Weights of a small mixture-of-experts language model, trained from scratch on English Wikipedia.
Size: width 128, vocabulary 2048, 31.3M parameters.
Experts: 128 experts in each of 16 layers, 32 SwiGLU neurons an expert, 8 picks a token, a softmax router, a shared expert of 64 neurons.
Below are experts of layer 4 (counted from 0) of a mixture-of-experts language model. Rows are named router (the router's row for the expert), gate (a neuron's input weights, with its number), up (a neuron's input weights, with its number), down (a neuron's output weights, with its number) and show model dimensions 0-63. Each number is 50 + 15 x the weight over its row's rms, rounded and kept within 0 to 99.
Before each expert's rows: a language model's description of what the expert responds to. This comes from a sample of Wikipedia text that the model never trained on.

# expert 16
L-words, in, and. Word-initial l and t pieces such as l-iterature and long t-ons, the size adjectives long, short, small, large, and the connectives in, and.
router:61 47 63 28 30 40 67 30 37 27 61 32 29 65 57 48 58 61 61 67 72 82 54 41 61 48 54 45 52 38 58 42 63 35 60 63 71 43 39 53 69 40 70 64 58 71 60 32 57 45 57 50 23 49 56 64 16 61 53 75 50 62 47 25
gate0:46 50 81 50 39 55 63 38 48 40 27 79 37 67 59 43 60 43 35 36 40 46 74 34 57 30 66 54 64 82 38 57 29 52 53 39 69 48 42 40 36 32 69 40 62 40 36 50 61 83 55 36 54 47 57 29 32 58 34 82 53 71 38 35
up0:51 36 26 39 78 60 39 44 62 52 78 36 37 37 44 65 60 59 73 59 60 17 63 45 33 76 54 50 39 26 75 62 78 77 35 39 36 68 67 71 61 52 38 37 16 41 52 44 43 60 45 34 53 56 44 51 57 47 53 45 51 49 65 60
down0:71 40 63 27 41 32 58 35 49 65 76 52 46 40 52 62 57 43 43 56 55 34 54 40 32 66 52 29 59 50 74 56 36 41 81 68 53 55 36 51 42 33 50 56 57 39 31 40 37 75 60 21 62 53 53 68 33 92 71 76 59 53 75 42
gate1:33 76 52 93 41 55 51 60 26 64 37 50 74 49 40 40 46 53 40 43 63 74 64 78 38 54 46 70 34 45 47 33 70 75 53 70 40 30 44 37 66 38 79 55 55 52 66 65 52 56 72 50 64 55 42 38 63 55 47 66 55 36 50 54
up1:64 33 54 45 60 42 44 41 55 09 80 49 49 42 57 64 35 53 62 76 14 33 30 42 50 51 71 27 57 54 68 73 37 54 62 32 61 50 69 67 22 73 30 61 45 51 45 38 56 59 51 46 51 41 55 54 27 45 37 40 47 59 64 64
down1:17 45 41 28 73 43 56 40 70 38 66 69 42 42 44 40 43 43 34 21 87 50 62 74 39 40 93 71 46 28 49 62 39 61 35 54 55 40 60 54 50 65 37 45 64 56 44 63 91 30 44 56 40 64 62 43 51 51 76 58 60 36 54 49
gate2:75 63 67 52 67 27 86 63 39 30 60 13 45 64 27 45 56 30 39 66 67 57 54 52 54 28 41 53 36 52 69 42 61 56 60 57 58 61 38 78 67 29 56 48 61 53 75 69 33 50 57 45 76 34 58 58 68 41 64 53 49 55 52 59
up2:26 33 40 13 32 60 17 48 50 47 38 68 55 48 74 51 45 80 68 40 32 40 40 29 31 82 76 39 70 61 41 59 28 56 26 46 31 46 57 35 47 63 41 52 45 46 19 23 69 52 54 63 32 59 55 45 31 61 47 54 42 49 44 55
down2:49 58 42 61 45 30 54 50 50 73 89 34 57 75 34 65 39 59 39 49 61 41 64 62 52 35 56 74 34 46 32 27 78 50 61 60 34 58 40 56 61 73 76 50 32 51 24 57 36 39 58 49 76 30 55 31 54 67 25 53 71 41 38 34
gate3:72 54 21 58 39 44 60 52 45 50 41 37 48 70 74 36 66 44 33 67 62 64 42 28 18 58 76 44 48 53 35 29 53 57 38 42 73 47 42 54 80 44 39 59 55 51 32 44 34 45 59 40 34 50 63 44 32 69 78 65 61 40 53 10
up3:42 60 25 26 48 32 61 63 23 82 55 56 52 57 34 54 41 48 54 38 58 56 71 42 51 02 67 49 26 63 41 42 74 43 54 37 54 27 45 52 70 47 79 43 62 63 57 44 55 62 46 51 22 44 48 54 17 61 64 40 47 38 17 48
down3:52 35 47 47 59 43 00 42 50 57 43 53 43 70 30 70 68 45 50 59 48 65 40 66 54 67 48 76 37 48 48 73 46 58 34 52 50 39 56 16 51 45 63 47 41 28 45 36 37 29 61 67 76 78 43 55 54 70 51 53 53 66 59 70
gate4:78 44 41 54 40 50 66 94 44 54 36 52 44 48 61 48 39 59 41 54 36 62 45 47 56 71 31 28 43 32 54 28 62 32 57 69 62 54 60 43 70 58 85 67 51 45 67 39 51 34 41 38 47 46 52 28 38 35 59 60 40 60 55 69
up4:53 68 74 54 58 47 41 64 51 47 28 57 57 66 20 25 24 37 08 50 54 45 47 88 37 42 58 40 44 53 45 57 57 65 47 47 48 57 27 61 44 42 26 23 37 61 62 32 20 66 55 78 46 56 40 58 30 44 60 39 37 47 78 63
down4:45 79 58 32 41 46 33 64 28 56 27 57 15 41 47 60 37 80 38 59 55 49 69 66 59 37 74 29 00 31 50 34 50 43 59 70 32 67 46 18 46 43 23 34 43 18 29 58 39 69 68 49 60 66 24 55 38 47 42 33 55 45 77 59
gate5:39 40 57 40 26 57 78 61 19 61 47 59 50 37 79 32 39 39 44 36 64 36 74 08 55 55 44 44 60 48 30 58 55 52 51 43 60 28 18 30 35 59 64 51 62 62 44 61 57 55 41 46 21 35 67 28 35 38 78 69 54 55 52 31
up5:78 47 26 49 73 52 59 38 35 69 68 47 54 44 45 63 81 37 46 68 37 40 50 26 30 50 28 60 57 48 45 59 72 47 36 69 36 42 60 56 60 59 80 38 33 43 74 58 58 17 53 44 79 51 53 54 39 59 41 43 38 65 25 55
down5:33 50 41 45 63 54 26 49 67 40 28 47 31 49 52 52 39 58 73 38 73 55 39 47 80 73 31 61 47 56 54 49 39 54 62 60 51 64 53 69 58 22 51 55 44 51 73 67 66 49 60 14 47 79 46 54 31 63 78 39 47 44 57 34
gate6:56 49 30 34 31 59 63 49 69 30 63 75 34 33 30 50 53 16 73 36 75 43 18 51 61 42 57 62 55 57 30 64 41 69 59 51 37 51 68 30 51 52 61 49 43 58 49 50 46 52 46 57 46 73 57 56 35 42 59 75 24 59 59 42
up6:81 46 37 29 37 83 61 53 55 40 70 68 30 54 52 46 71 44 50 42 53 37 42 44 70 48 52 42 49 51 45 57 48 68 51 37 41 57 66 30 50 42 36 54 44 45 58 50 62 47 55 59 61 65 55 44 39 27 61 54 22 71 65 41
down6:31 46 68 78 67 43 25 59 79 56 46 51 67 42 37 40 66 36 69 55 27 41 64 63 45 59 34 49 66 57 62 60 45 27 69 47 77 42 70 49 99 44 33 52 61 42 48 61 37 57 51 64 34 43 43 47 42 24 41 65 38 49 61 59
gate7:44 56 45 60 45 46 60 70 40 59 25 46 34 43 24 26 24 38 20 34 53 67 31 64 76 52 79 52 56 44 59 57 68 59 45 54 41 54 41 60 57 43 63 36 55 35 71 53 65 59 71 79 47 42 67 37 63 68 81 55 65 32 47 68
up7:16 72 63 49 56 46 67 44 26 48 21 29 36 66 28 40 67 51 43 58 33 68 46 47 59 58 63 49 58 37 71 51 40 29 42 58 40 58 54 77 49 36 77 23 53 71 68 29 48 05 57 56 49 67 55 50 61 71 37 49 70 50 59 65
down7:44 64 45 37 62 54 50 22 69 53 17 54 56 39 54 46 58 40 59 43 37 44 26 33 32 51 36 50 51 70 54 80 32 54 42 45 49 50 52 58 60 34 48 34 42 55 13 48 51 24 61 26 39 41 30 70 49 68 53 37 49 45 24 36
gate8:28 52 29 57 44 50 70 41 82 61 52 46 27 79 36 42 72 38 41 42 39 71 29 69 42 52 56 43 56 47 42 41 46 46 35 52 69 70 34 70 77 66 41 32 60 52 46 44 50 51 57 58 66 36 73 05 74 79 16 51 67 31 41 40
up8:43 61 73 60 61 42 59 67 44 14 40 62 41 37 62 69 38 44 41 35 60 54 41 45 54 45 36 43 54 76 33 54 53 53 43 70 36 49 53 28 41 69 51 75 79 32 44 78 59 41 37 56 53 50 27 61 53 37 88 42 40 40 50 54
down8:52 52 72 57 67 61 24 30 52 68 68 66 33 71 43 71 74 34 40 50 73 69 60 33 42 47 48 46 70 61 27 72 58 29 53 45 74 38 40 45 53 55 29 82 58 41 42 50 28 59 39 55 44 76 44 43 47 26 48 51 48 54 38 47
gate9:26 43 66 60 32 58 51 40 32 61 47 53 71 35 44 40 63 51 31 68 64 50 51 23 38 56 48 47 92 41 57 52 44 41 61 33 42 67 60 65 43 39 33 61 51 59 52 52 52 50 62 35 34 42 55 41 60 34 53 43 23 53 81 16
up9:52 58 28 45 47 57 48 53 44 47 47 41 34 45 70 48 54 52 63 39 28 53 38 63 60 38 56 70 19 58 53 38 36 46 44 71 47 29 51 20 63 68 89 43 40 56 59 48 50 59 42 55 62 57 24 51 52 50 33 55 71 43 11 39
down9:42 39 54 54 40 36 28 32 75 56 49 67 30 56 43 43 29 68 64 30 03 59 66 35 39 57 46 47 58 77 46 52 39 54 69 39 48 67 70 56 41 80 44 61 32 56 58 82 40 52 37 59 74 40 53 32 34 78 67 50 42 50 47 46
gate10:49 62 43 51 55 44 74 58 41 58 37 18 51 77 35 28 44 44 34 67 34 71 41 41 46 57 65 30 45 33 48 55 47 55 69 57 76 66 65 47 42 46 51 24 51 59 49 77 48 62 54 75 75 68 58 55 19 64 57 43 52 40 55 37
up10:74 77 68 56 38 50 68 38 26 60 50 72 31 25 54 20 46 62 43 68 46 33 60 31 52 42 73 60 65 64 50 24 38 38 50 66 48 61 57 41 56 37 71 49 86 53 54 64 28 61 70 33 71 38 45 38 46 71 38 21 42 34 49 45
down10:37 49 44 33 73 63 49 60 62 35 79 34 57 29 52 63 68 21 64 38 47 44 20 36 39 63 44 55 39 54 44 47 33 48 75 35 65 45 70 66 60 57 62 36 34 56 62 42 43 46 27 59 61 66 51 53 45 19 56 51 29 65 40 36

# expert 35
L and consonant starts. Word-initial capital consonants, mostly L, in names and table cells, such as Loss, Livingston, Rudi, DDP; also the oc in Location.
router:48 60 60 52 70 66 45 31 43 51 34 22 28 67 48 30 55 42 57 44 78 51 55 52 46 51 40 57 41 54 65 33 47 52 56 54 60 54 56 47 72 52 56 35 33 88 79 21 38 48 78 54 55 41 58 59 57 35 47 88 53 60 63 59
gate0:29 36 55 44 39 62 57 61 47 63 36 33 52 50 50 60 43 43 17 50 53 86 40 42 74 64 50 35 37 95 48 53 75 13 33 51 39 47 39 64 42 51 47 27 66 45 64 30 75 34 49 56 64 43 44 30 33 50 48 70 55 49 85 37
up0:31 30 54 45 50 71 69 71 50 54 34 29 66 64 64 54 45 45 12 53 55 80 49 29 80 59 53 33 46 99 39 58 78 25 32 58 45 42 33 75 41 42 47 39 69 34 60 46 74 36 53 50 66 46 46 31 41 47 61 68 57 40 80 34
down0:56 24 54 58 44 40 74 56 32 71 28 32 33 57 55 59 39 77 49 45 52 69 25 31 63 68 44 57 44 64 55 37 62 51 45 68 39 65 65 33 73 39 40 49 64 33 53 35 38 49 62 23 64 50 66 80 24 24 24 30 58 48 51 60
gate1:33 35 22 50 29 53 33 31 76 29 55 51 74 52 68 22 29 70 63 47 36 56 39 55 58 48 44 36 73 75 70 54 59 30 29 49 63 71 46 56 62 25 52 85 61 33 47 52 51 49 36 48 59 39 31 64 44 51 34 35 70 37 40 48
up1:58 44 49 54 60 48 35 27 75 37 60 57 71 53 54 27 25 55 51 56 55 56 81 58 46 58 23 52 55 50 58 50 37 29 21 70 68 54 56 53 36 36 37 46 45 45 85 60 32 52 48 27 50 55 53 52 51 46 42 65 55 29 41 68
down1:41 38 58 60 44 40 51 18 51 71 53 68 64 48 39 52 56 68 49 62 56 28 68 31 33 64 22 52 79 42 49 49 72 45 38 46 55 37 55 44 59 30 55 47 56 35 67 41 67 19 45 59 39 41 20 22 72 35 94 45 59 40 53 05
gate2:52 56 42 45 64 55 32 39 61 24 36 52 42 60 38 30 33 51 73 43 34 49 35 62 28 48 37 34 64 39 42 53 67 11 53 39 54 72 42 46 54 42 47 67 75 62 57 36 50 46 38 46 50 62 49 54 73 54 43 50 63 64 24 50
up2:36 46 31 54 67 42 60 62 70 39 32 46 35 49 69 14 40 37 42 46 39 59 70 56 38 34 52 20 72 46 64 47 55 56 45 61 43 65 43 51 55 43 46 81 41 37 38 24 21 48 41 52 55 45 62 58 66 32 54 69 77 39 41 70
down2:38 54 07 47 61 62 67 59 23 29 59 57 52 47 45 59 43 51 66 57 16 71 62 63 45 38 61 44 42 42 66 62 73 54 41 63 69 48 23 38 54 66 40 45 29 40 58 54 28 54 47 51 58 33 41 47 48 46 80 66 42 61 65 16
gate3:70 31 67 54 47 55 69 33 71 49 49 13 33 42 52 53 43 66 41 38 44 62 43 38 58 47 25 42 75 67 52 51 51 60 41 46 63 42 64 43 71 51 58 59 44 76 11 62 72 25 52 73 47 57 55 37 30 40 57 55 24 37 53 42
up3:38 52 35 37 55 36 72 58 34 60 32 59 70 63 63 46 47 56 60 54 37 52 69 44 29 28 23 42 71 67 35 43 51 49 64 40 28 27 52 38 66 59 71 56 68 45 59 90 58 38 72 55 27 30 72 54 68 44 64 54 55 66 22 30
down3:59 44 50 33 47 59 42 41 58 85 38 72 37 68 36 38 28 42 63 68 52 49 43 44 55 26 28 34 51 66 70 63 46 69 34 37 43 57 51 61 29 51 60 59 56 25 53 45 28 59 37 54 52 56 67 52 99 56 67 52 42 40 33 41
gate4:42 64 47 15 62 54 58 34 73 55 33 71 29 35 59 30 63 38 71 50 49 28 53 50 37 44 40 24 72 62 49 47 53 69 65 59 29 65 39 44 34 49 34 45 37 36 21 66 67 43 48 40 46 40 37 53 45 40 33 37 29 58 44 51
up4:35 68 45 71 63 46 25 39 44 49 20 64 36 61 52 63 23 71 62 14 47 36 53 61 31 69 37 18 20 57 60 55 49 48 40 17 59 61 43 56 50 35 52 49 52 71 58 29 77 59 62 55 69 36 32 50 52 84 68 48 63 60 45 10
down4:53 40 80 57 74 47 44 54 46 51 51 43 43 44 63 73 29 73 40 48 33 83 59 43 56 38 56 43 37 60 61 49 52 21 15 30 45 57 44 56 54 49 48 46 70 82 55 42 58 72 46 46 56 52 60 64 49 63 41 59 59 60 46 14
gate5:46 57 36 55 65 39 32 40 56 39 37 63 55 56 43 79 60 54 56 66 45 50 84 36 74 53 57 79 14 62 55 51 60 50 63 32 44 71 50 74 39 38 33 48 58 60 21 61 47 56 63 46 67 80 36 33 66 62 58 52 57 37 37 56
up5:64 53 45 40 30 45 75 59 45 69 43 19 24 63 87 36 54 58 51 32 36 62 38 52 50 54 46 14 51 39 40 31 45 41 56 49 41 59 58 33 55 68 71 46 63 42 62 24 64 45 43 94 18 37 50 66 43 35 51 34 52 58 49 39
down5:03 39 33 58 51 52 60 45 48 43 36 43 41 54 58 48 34 36 51 26 31 48 40 65 55 43 49 59 35 48 22 66 59 30 69 35 42 36 44 63 65 62 59 54 31 52 26 36 45 62 51 68 26 00 56 56 46 24 50 35 67 36 31 44
gate6:30 52 58 26 42 55 45 59 61 57 61 32 42 70 70 34 64 61 56 59 65 49 54 66 73 45 49 33 66 43 56 71 19 72 48 73 58 64 63 61 69 45 33 66 59 67 66 45 53 19 51 50 14 67 57 52 42 62 30 55 64 36 48 65
up6:54 50 67 30 65 51 35 28 38 39 71 62 46 62 67 45 50 32 46 44 34 70 25 58 44 45 60 53 43 34 59 69 57 29 66 55 42 21 70 56 34 48 69 38 39 32 48 49 57 62 43 46 50 64 49 60 73 19 49 83 30 43 68 40
down6:54 53 46 54 68 15 55 49 65 68 59 75 13 55 27 43 36 65 41 56 58 56 50 52 70 78 76 56 56 59 38 45 47 44 72 25 42 66 54 46 29 39 56 59 61 70 47 52 31 61 49 53 64 66 53 64 59 28 48 34 82 26 79 31
gate7:61 60 87 39 42 59 51 40 38 62 53 53 58 42 67 55 37 40 39 19 65 42 68 58 62 55 40 46 50 53 81 35 53 73 49 36 67 52 45 16 79 77 55 41 54 67 62 39 52 80 59 62 59 54 55 42 15 63 72 54 41 30 56 14
up7:42 54 10 49 44 67 43 48 64 39 49 25 26 47 42 48 71 56 59 74 26 51 50 24 42 42 54 50 40 60 25 64 32 49 72 72 75 46 56 80 56 41 25 32 06 43 35 41 41 47 51 48 44 56 69 35 51 44 30 32 58 48 52 66
down7:34 45 66 66 55 62 45 49 52 52 66 67 37 59 46 68 57 31 50 17 54 36 74 63 33 41 51 41 52 70 67 46 23 61 43 65 44 56 50 64 65 38 83 74 45 55 64 41 48 69 37 67 34 55 33 50 40 70 25 49 42 43 76 30
gate8:50 65 32 65 06 44 66 42 50 56 57 44 44 31 51 75 58 35 38 36 40 43 57 39 67 68 48 85 31 47 40 64 72 54 58 50 72 33 69 25 47 59 58 50 66 43 44 48 53 59 67 46 67 61 55 49 18 56 63 33 62 43 58 49
up8:42 19 79 61 87 54 62 75 40 30 50 40 36 68 53 60 38 88 51 52 47 57 50 47 65 51 77 30 77 65 34 22 43 47 25 82 24 59 29 54 68 41 61 33 32 59 62 40 43 40 44 33 27 67 75 49 73 49 41 50 48 30 67 54
down8:42 27 64 22 54 57 58 42 38 26 68 27 44 75 56 64 71 51 30 36 71 70 67 35 28 49 55 28 85 35 18 23 40 38 65 56 49 58 44 57 47 43 59 37 33 72 49 21 37 57 59 62 42 31 63 73 75 52 62 56 53 66 55 50
gate9:31 54 56 44 38 76 39 49 66 60 49 41 58 65 48 29 45 50 41 62 60 72 63 61 63 34 47 40 42 45 62 14 61 48 53 63 24 60 39 48 58 68 44 31 62 43 51 52 45 41 71 50 60 30 43 21 47 35 41 49 60 46 12 52
up9:33 60 62 41 49 33 75 56 43 54 67 54 41 78 51 47 39 43 48 46 46 83 38 33 63 36 39 59 51 77 68 14 48 61 70 50 55 80 60 54 85 62 45 31 62 17 56 46 35 30 50 75 57 47 39 05 30 50 57 54 39 38 17 58
down9:41 67 64 37 60 58 42 59 35 71 40 67 48 47 92 22 44 64 32 59 76 41 57 72 40 40 31 58 24 45 74 42 51 37 71 79 39 40 45 23 37 23 72 43 49 43 48 32 36 67 52 23 42 62 41 30 62 45 29 61 68 51 64 31
gate10:59 59 62 58 46 58 70 78 63 41 24 34 37 54 60 42 53 72 44 62 39 58 30 30 56 32 50 35 28 96 46 66 65 69 42 50 64 66 38 12 49 44 55 42 60 43 46 33 29 63 61 60 52 57 44 55 51 52 60 71 76 51 35 67
up10:41 24 34 41 32 47 22 41 52 33 58 85 66 54 58 40 33 56 72 34 45 42 65 62 44 49 47 26 60 41 44 51 59 59 40 50 51 65 47 49 48 38 28 71 68 60 56 58 48 23 55 40 68 52 33 52 32 49 60 37 31 53 43 46
down10:59 33 36 63 48 46 30 56 48 37 66 51 48 86 18 25 46 63 40 08 68 41 49 60 35 45 40 13 54 45 44 69 57 61 30 73 56 35 53 67 42 40 44 60 39 57 33 59 51 58 58 29 54 45 51 47 52 60 52 46 61 63 57 41

# expert 27
Function words: or, this. Short function words in running prose, especially "or" as in "65 or over", "this/This", "not", "same", "any", plus closing brackets and quotes.
router:39 31 68 48 36 56 51 50 65 62 34 57 22 36 33 44 63 70 49 58 61 67 44 42 54 67 62 67 58 40 43 47 62 52 47 33 81 48 63 52 65 54 38 55 29 34 36 39 54 45 64 48 59 53 44 49 47 80 48 45 05 59 75 68
gate2:58 63 37 46 84 40 50 63 62 59 41 37 56 52 54 45 54 61 55 46 41 68 22 21 47 45 66 31 46 67 47 49 70 66 66 33 61 29 73 46 76 72 28 72 51 68 41 43 51 57 74 46 63 28 36 38 43 90 48 53 33 54 66 25
up2:50 57 57 36 68 47 64 29 48 81 29 53 52 49 58 36 72 60 21 55 65 61 81 49 53 42 50 34 35 38 25 60 43 37 42 49 71 43 58 46 55 78 52 45 63 51 30 50 63 72 68 37 34 56 31 30 68 87 57 56 45 52 55 25
down2:40 69 42 40 62 44 51 69 56 19 46 40 52 66 63 57 51 71 42 67 34 79 58 39 39 64 38 33 55 42 34 58 56 51 63 37 53 17 49 43 51 61 52 51 65 31 57 50 70 43 35 28 55 61 30 66 69 63 48 49 52 61 31 55
gate3:21 62 33 40 59 67 47 64 62 64 24 59 62 54 42 50 61 54 55 52 49 95 52 99 43 57 53 59 53 45 29 13 70 50 59 57 46 47 41 64 53 50 65 22 65 71 51 43 75 36 65 43 42 57 59 47 61 56 46 38 52 37 59 45
up3:67 51 50 42 48 15 61 42 33 52 63 42 49 50 52 76 18 32 51 30 43 37 37 17 68 46 44 51 40 50 60 56 54 58 22 64 57 43 39 52 61 63 25 84 29 43 63 32 30 56 30 80 57 24 48 37 32 49 21 53 41 31 28 75
down3:67 50 74 53 56 60 60 63 66 76 58 56 48 50 30 41 62 33 24 67 92 53 52 50 65 71 50 41 62 51 45 84 70 43 50 31 49 58 49 27 57 73 37 30 58 13 62 75 54 56 88 54 58 54 38 82 72 38 38 54 73 55 54 57
gate4:64 68 44 63 66 55 44 62 49 63 52 52 57 70 69 67 34 46 68 77 69 36 22 20 88 56 58 58 23 73 63 12 34 46 47 41 42 48 43 64 34 44 85 67 67 67 62 31 53 39 72 39 45 51 46 57 59 72 37 54 66 53 39 42
up4:49 22 32 44 46 29 67 45 48 35 60 51 53 33 24 39 72 16 42 27 69 40 84 64 36 22 39 55 62 59 35 77 22 43 54 80 64 52 59 36 61 75 45 53 71 42 44 53 38 46 15 63 45 63 56 35 61 53 48 57 27 47 65 62
down4:51 70 24 89 45 59 40 55 47 64 63 47 32 65 50 44 28 47 55 65 49 82 45 49 47 44 63 60 47 22 58 16 21 33 44 41 41 76 27 48 64 36 41 57 48 60 65 25 54 51 47 35 46 59 62 47 52 54 43 52 67 41 47 43
gate5:42 65 12 27 69 63 46 26 53 53 55 59 53 59 65 65 48 22 52 54 57 17 37 54 65 50 50 37 52 47 44 54 30 26 57 21 36 58 60 61 45 64 56 41 33 44 40 42 38 87 51 14 43 58 48 36 53 40 49 53 64 68 73 49
up5:68 36 70 56 45 37 55 58 84 53 83 55 50 50 65 53 52 53 67 48 35 13 57 61 46 41 29 84 42 73 36 56 41 41 51 48 61 47 59 64 47 40 54 38 51 61 63 51 73 46 40 60 29 49 49 44 55 40 41 45 39 50 24 70
down5:68 51 40 67 40 57 82 68 55 56 60 50 58 48 36 47 26 30 44 25 53 61 37 38 34 51 74 45 24 57 85 42 49 31 69 59 44 63 63 53 29 31 46 56 78 63 72 46 59 69 51 25 50 59 62 43 42 36 36 34 36 38 60 49
gate6:27 55 55 56 55 70 36 62 51 57 54 49 77 51 33 57 66 42 35 85 53 57 79 14 52 26 47 51 53 23 71 49 60 44 40 42 59 37 49 28 69 34 34 50 54 41 75 72 53 52 49 36 33 47 52 42 57 47 34 40 34 54 27 44
up6:69 65 44 45 46 31 53 56 67 54 38 81 60 61 61 61 36 74 52 70 51 74 43 61 45 85 52 40 40 67 63 41 25 70 71 45 56 44 53 43 23 51 56 22 37 58 63 69 59 56 39 71 46 51 63 45 71 44 49 46 60 75 45 31
down6:56 50 47 56 48 39 43 64 56 37 48 61 46 58 39 58 38 28 48 27 34 10 59 57 43 62 28 69 51 16 57 53 69 53 64 96 36 47 58 45 46 60 22 54 61 36 28 31 44 49 48 22 41 66 58 59 27 33 19 41 65 75 31 39
gate7:50 40 37 94 58 43 52 61 58 54 59 61 78 49 66 70 42 61 51 42 27 49 39 50 49 55 26 39 39 43 64 70 44 47 73 58 31 56 82 71 43 91 42 51 61 47 35 77 48 65 57 58 50 51 45 31 77 26 26 53 34 73 27 59
up7:60 38 56 07 54 58 54 61 41 45 55 37 41 47 35 42 52 46 42 47 79 44 62 48 48 55 76 48 66 74 33 29 58 52 42 40 62 27 29 40 54 25 60 55 33 56 69 22 41 09 37 37 59 35 54 59 25 74 72 41 71 33 57 71
down7:49 44 42 13 82 55 63 48 28 64 40 58 56 61 52 67 43 38 60 86 43 39 53 46 63 26 37 43 48 52 60 48 27 53 28 67 81 14 42 45 58 58 56 55 48 68 46 67 60 52 46 33 44 28 40 33 47 63 65 40 62 63 49 34
gate8:50 76 59 41 51 18 39 72 57 55 52 51 45 85 58 38 66 48 49 41 49 65 47 51 28 66 69 18 61 35 50 30 25 58 42 74 55 58 49 28 45 65 60 39 53 33 55 60 55 74 55 70 70 51 66 27 59 45 46 33 58 60 76 41
up8:38 66 65 41 36 19 40 64 71 64 54 48 52 89 62 48 71 34 47 62 49 57 42 55 14 53 63 09 45 27 36 33 50 44 54 62 38 52 61 38 42 85 44 37 38 52 52 51 45 87 53 73 52 58 59 17 73 29 46 43 54 43 49 46
down8:36 42 58 56 39 33 42 57 52 42 20 66 41 83 41 35 38 32 42 55 59 28 53 45 48 48 59 52 51 33 55 56 55 64 40 53 46 23 59 74 54 73 71 42 30 17 74 47 09 46 43 66 68 72 37 40 45 47 63 50 49 40 28 41
gate9:48 45 51 54 53 51 65 44 39 31 32 64 50 22 40 59 43 18 32 51 37 45 55 51 50 28 49 53 52 46 50 27 53 38 37 67 46 40 43 50 41 45 25 67 40 50 50 50 52 62 99 31 49 29 18 19 71 52 72 69 53 27 33 19
up9:47 42 64 29 50 38 53 40 58 71 42 44 56 59 67 27 21 69 40 32 63 57 64 53 56 66 43 41 59 41 40 46 75 66 41 17 67 49 29 48 67 55 81 20 46 45 51 41 56 31 29 40 41 50 91 45 64 72 46 53 44 61 69 89
down9:47 21 49 54 53 43 48 36 49 40 44 46 45 64 62 45 36 32 67 27 64 34 65 47 48 87 56 54 71 56 83 39 53 86 44 19 40 45 37 59 31 66 29 54 57 29 79 78 31 38 76 55 37 58 40 57 38 58 29 58 58 37 75 43
gate10:22 35 54 36 45 38 61 51 59 30 57 63 53 37 54 64 36 71 48 64 61 30 46 30 52 46 34 81 70 28 32 63 37 59 20 71 50 47 63 59 53 31 43 68 42 47 35 35 45 58 76 73 51 66 87 61 33 38 32 72 59 46 74 57
up10:89 57 30 56 58 57 39 53 38 82 53 49 32 47 46 45 45 28 70 25 46 64 56 50 74 35 55 32 27 73 53 38 51 40 72 49 47 45 38 29 64 59 54 30 62 62 61 51 55 44 07 33 71 41 43 62 51 59 65 41 31 67 49 54
down10:20 65 68 26 62 34 54 72 79 32 59 68 49 52 49 48 31 48 36 32 45 65 67 60 54 46 52 69 40 66 31 41 64 53 73 48 54 49 51 69 35 46 66 54 68 25 30 65 34 48 67 56 58 78 48 68 25 80 38 50 58 55 56 48
gate11:81 29 48 55 65 51 39 49 63 47 51 81 54 59 33 46 51 54 44 54 48 51 50 37 61 45 55 41 54 45 19 77 26 61 41 49 39 40 57 55 65 59 57 74 54 60 41 58 49 79 43 84 64 53 39 41 38 86 49 37 55 65 49 57
up11:21 63 61 59 39 37 63 49 53 50 64 27 47 37 64 44 45 48 43 37 54 47 28 47 32 43 36 53 30 53 75 39 72 62 51 51 74 56 36 67 41 53 45 38 26 15 52 61 53 18 42 35 43 34 45 59 93 35 72 63 63 43 44 46
down11:63 35 28 30 72 41 54 59 54 33 52 37 58 38 63 57 53 21 58 30 24 34 34 48 62 47 59 51 50 31 46 39 21 45 39 43 59 62 39 35 53 56 78 39 47 36 59 62 58 28 38 34 52 11 88 35 36 82 60 69 79 45 52 54
gate12:58 67 48 27 42 45 61 54 55 60 61 59 46 41 69 68 83 69 48 42 52 67 55 47 50 50 71 46 32 49 67 56 14 70 36 59 39 76 29 39 57 32 50 30 54 75 34 60 84 38 32 73 52 38 39 58 26 34 38 25 36 36 42 53
up12:50 53 54 70 67 22 67 61 44 34 57 28 52 68 56 18 30 46 49 58 25 46 64 62 55 38 53 15 53 54 40 38 80 75 11 33 45 59 60 34 49 35 75 64 50 52 56 27 29 54 68 45 58 54 42 34 68 64 75 40 42 45 56 50
down12:43 64 73 51 44 53 49 63 49 09 50 49 71 68 20 50 43 25 28 52 82 15 33 79 70 51 59 47 63 53 32 54 61 62 39 55 51 33 63 18 79 47 61 62 50 33 68 37 42 49 52 31 47 50 61 54 28 46 62 74 47 73 36 64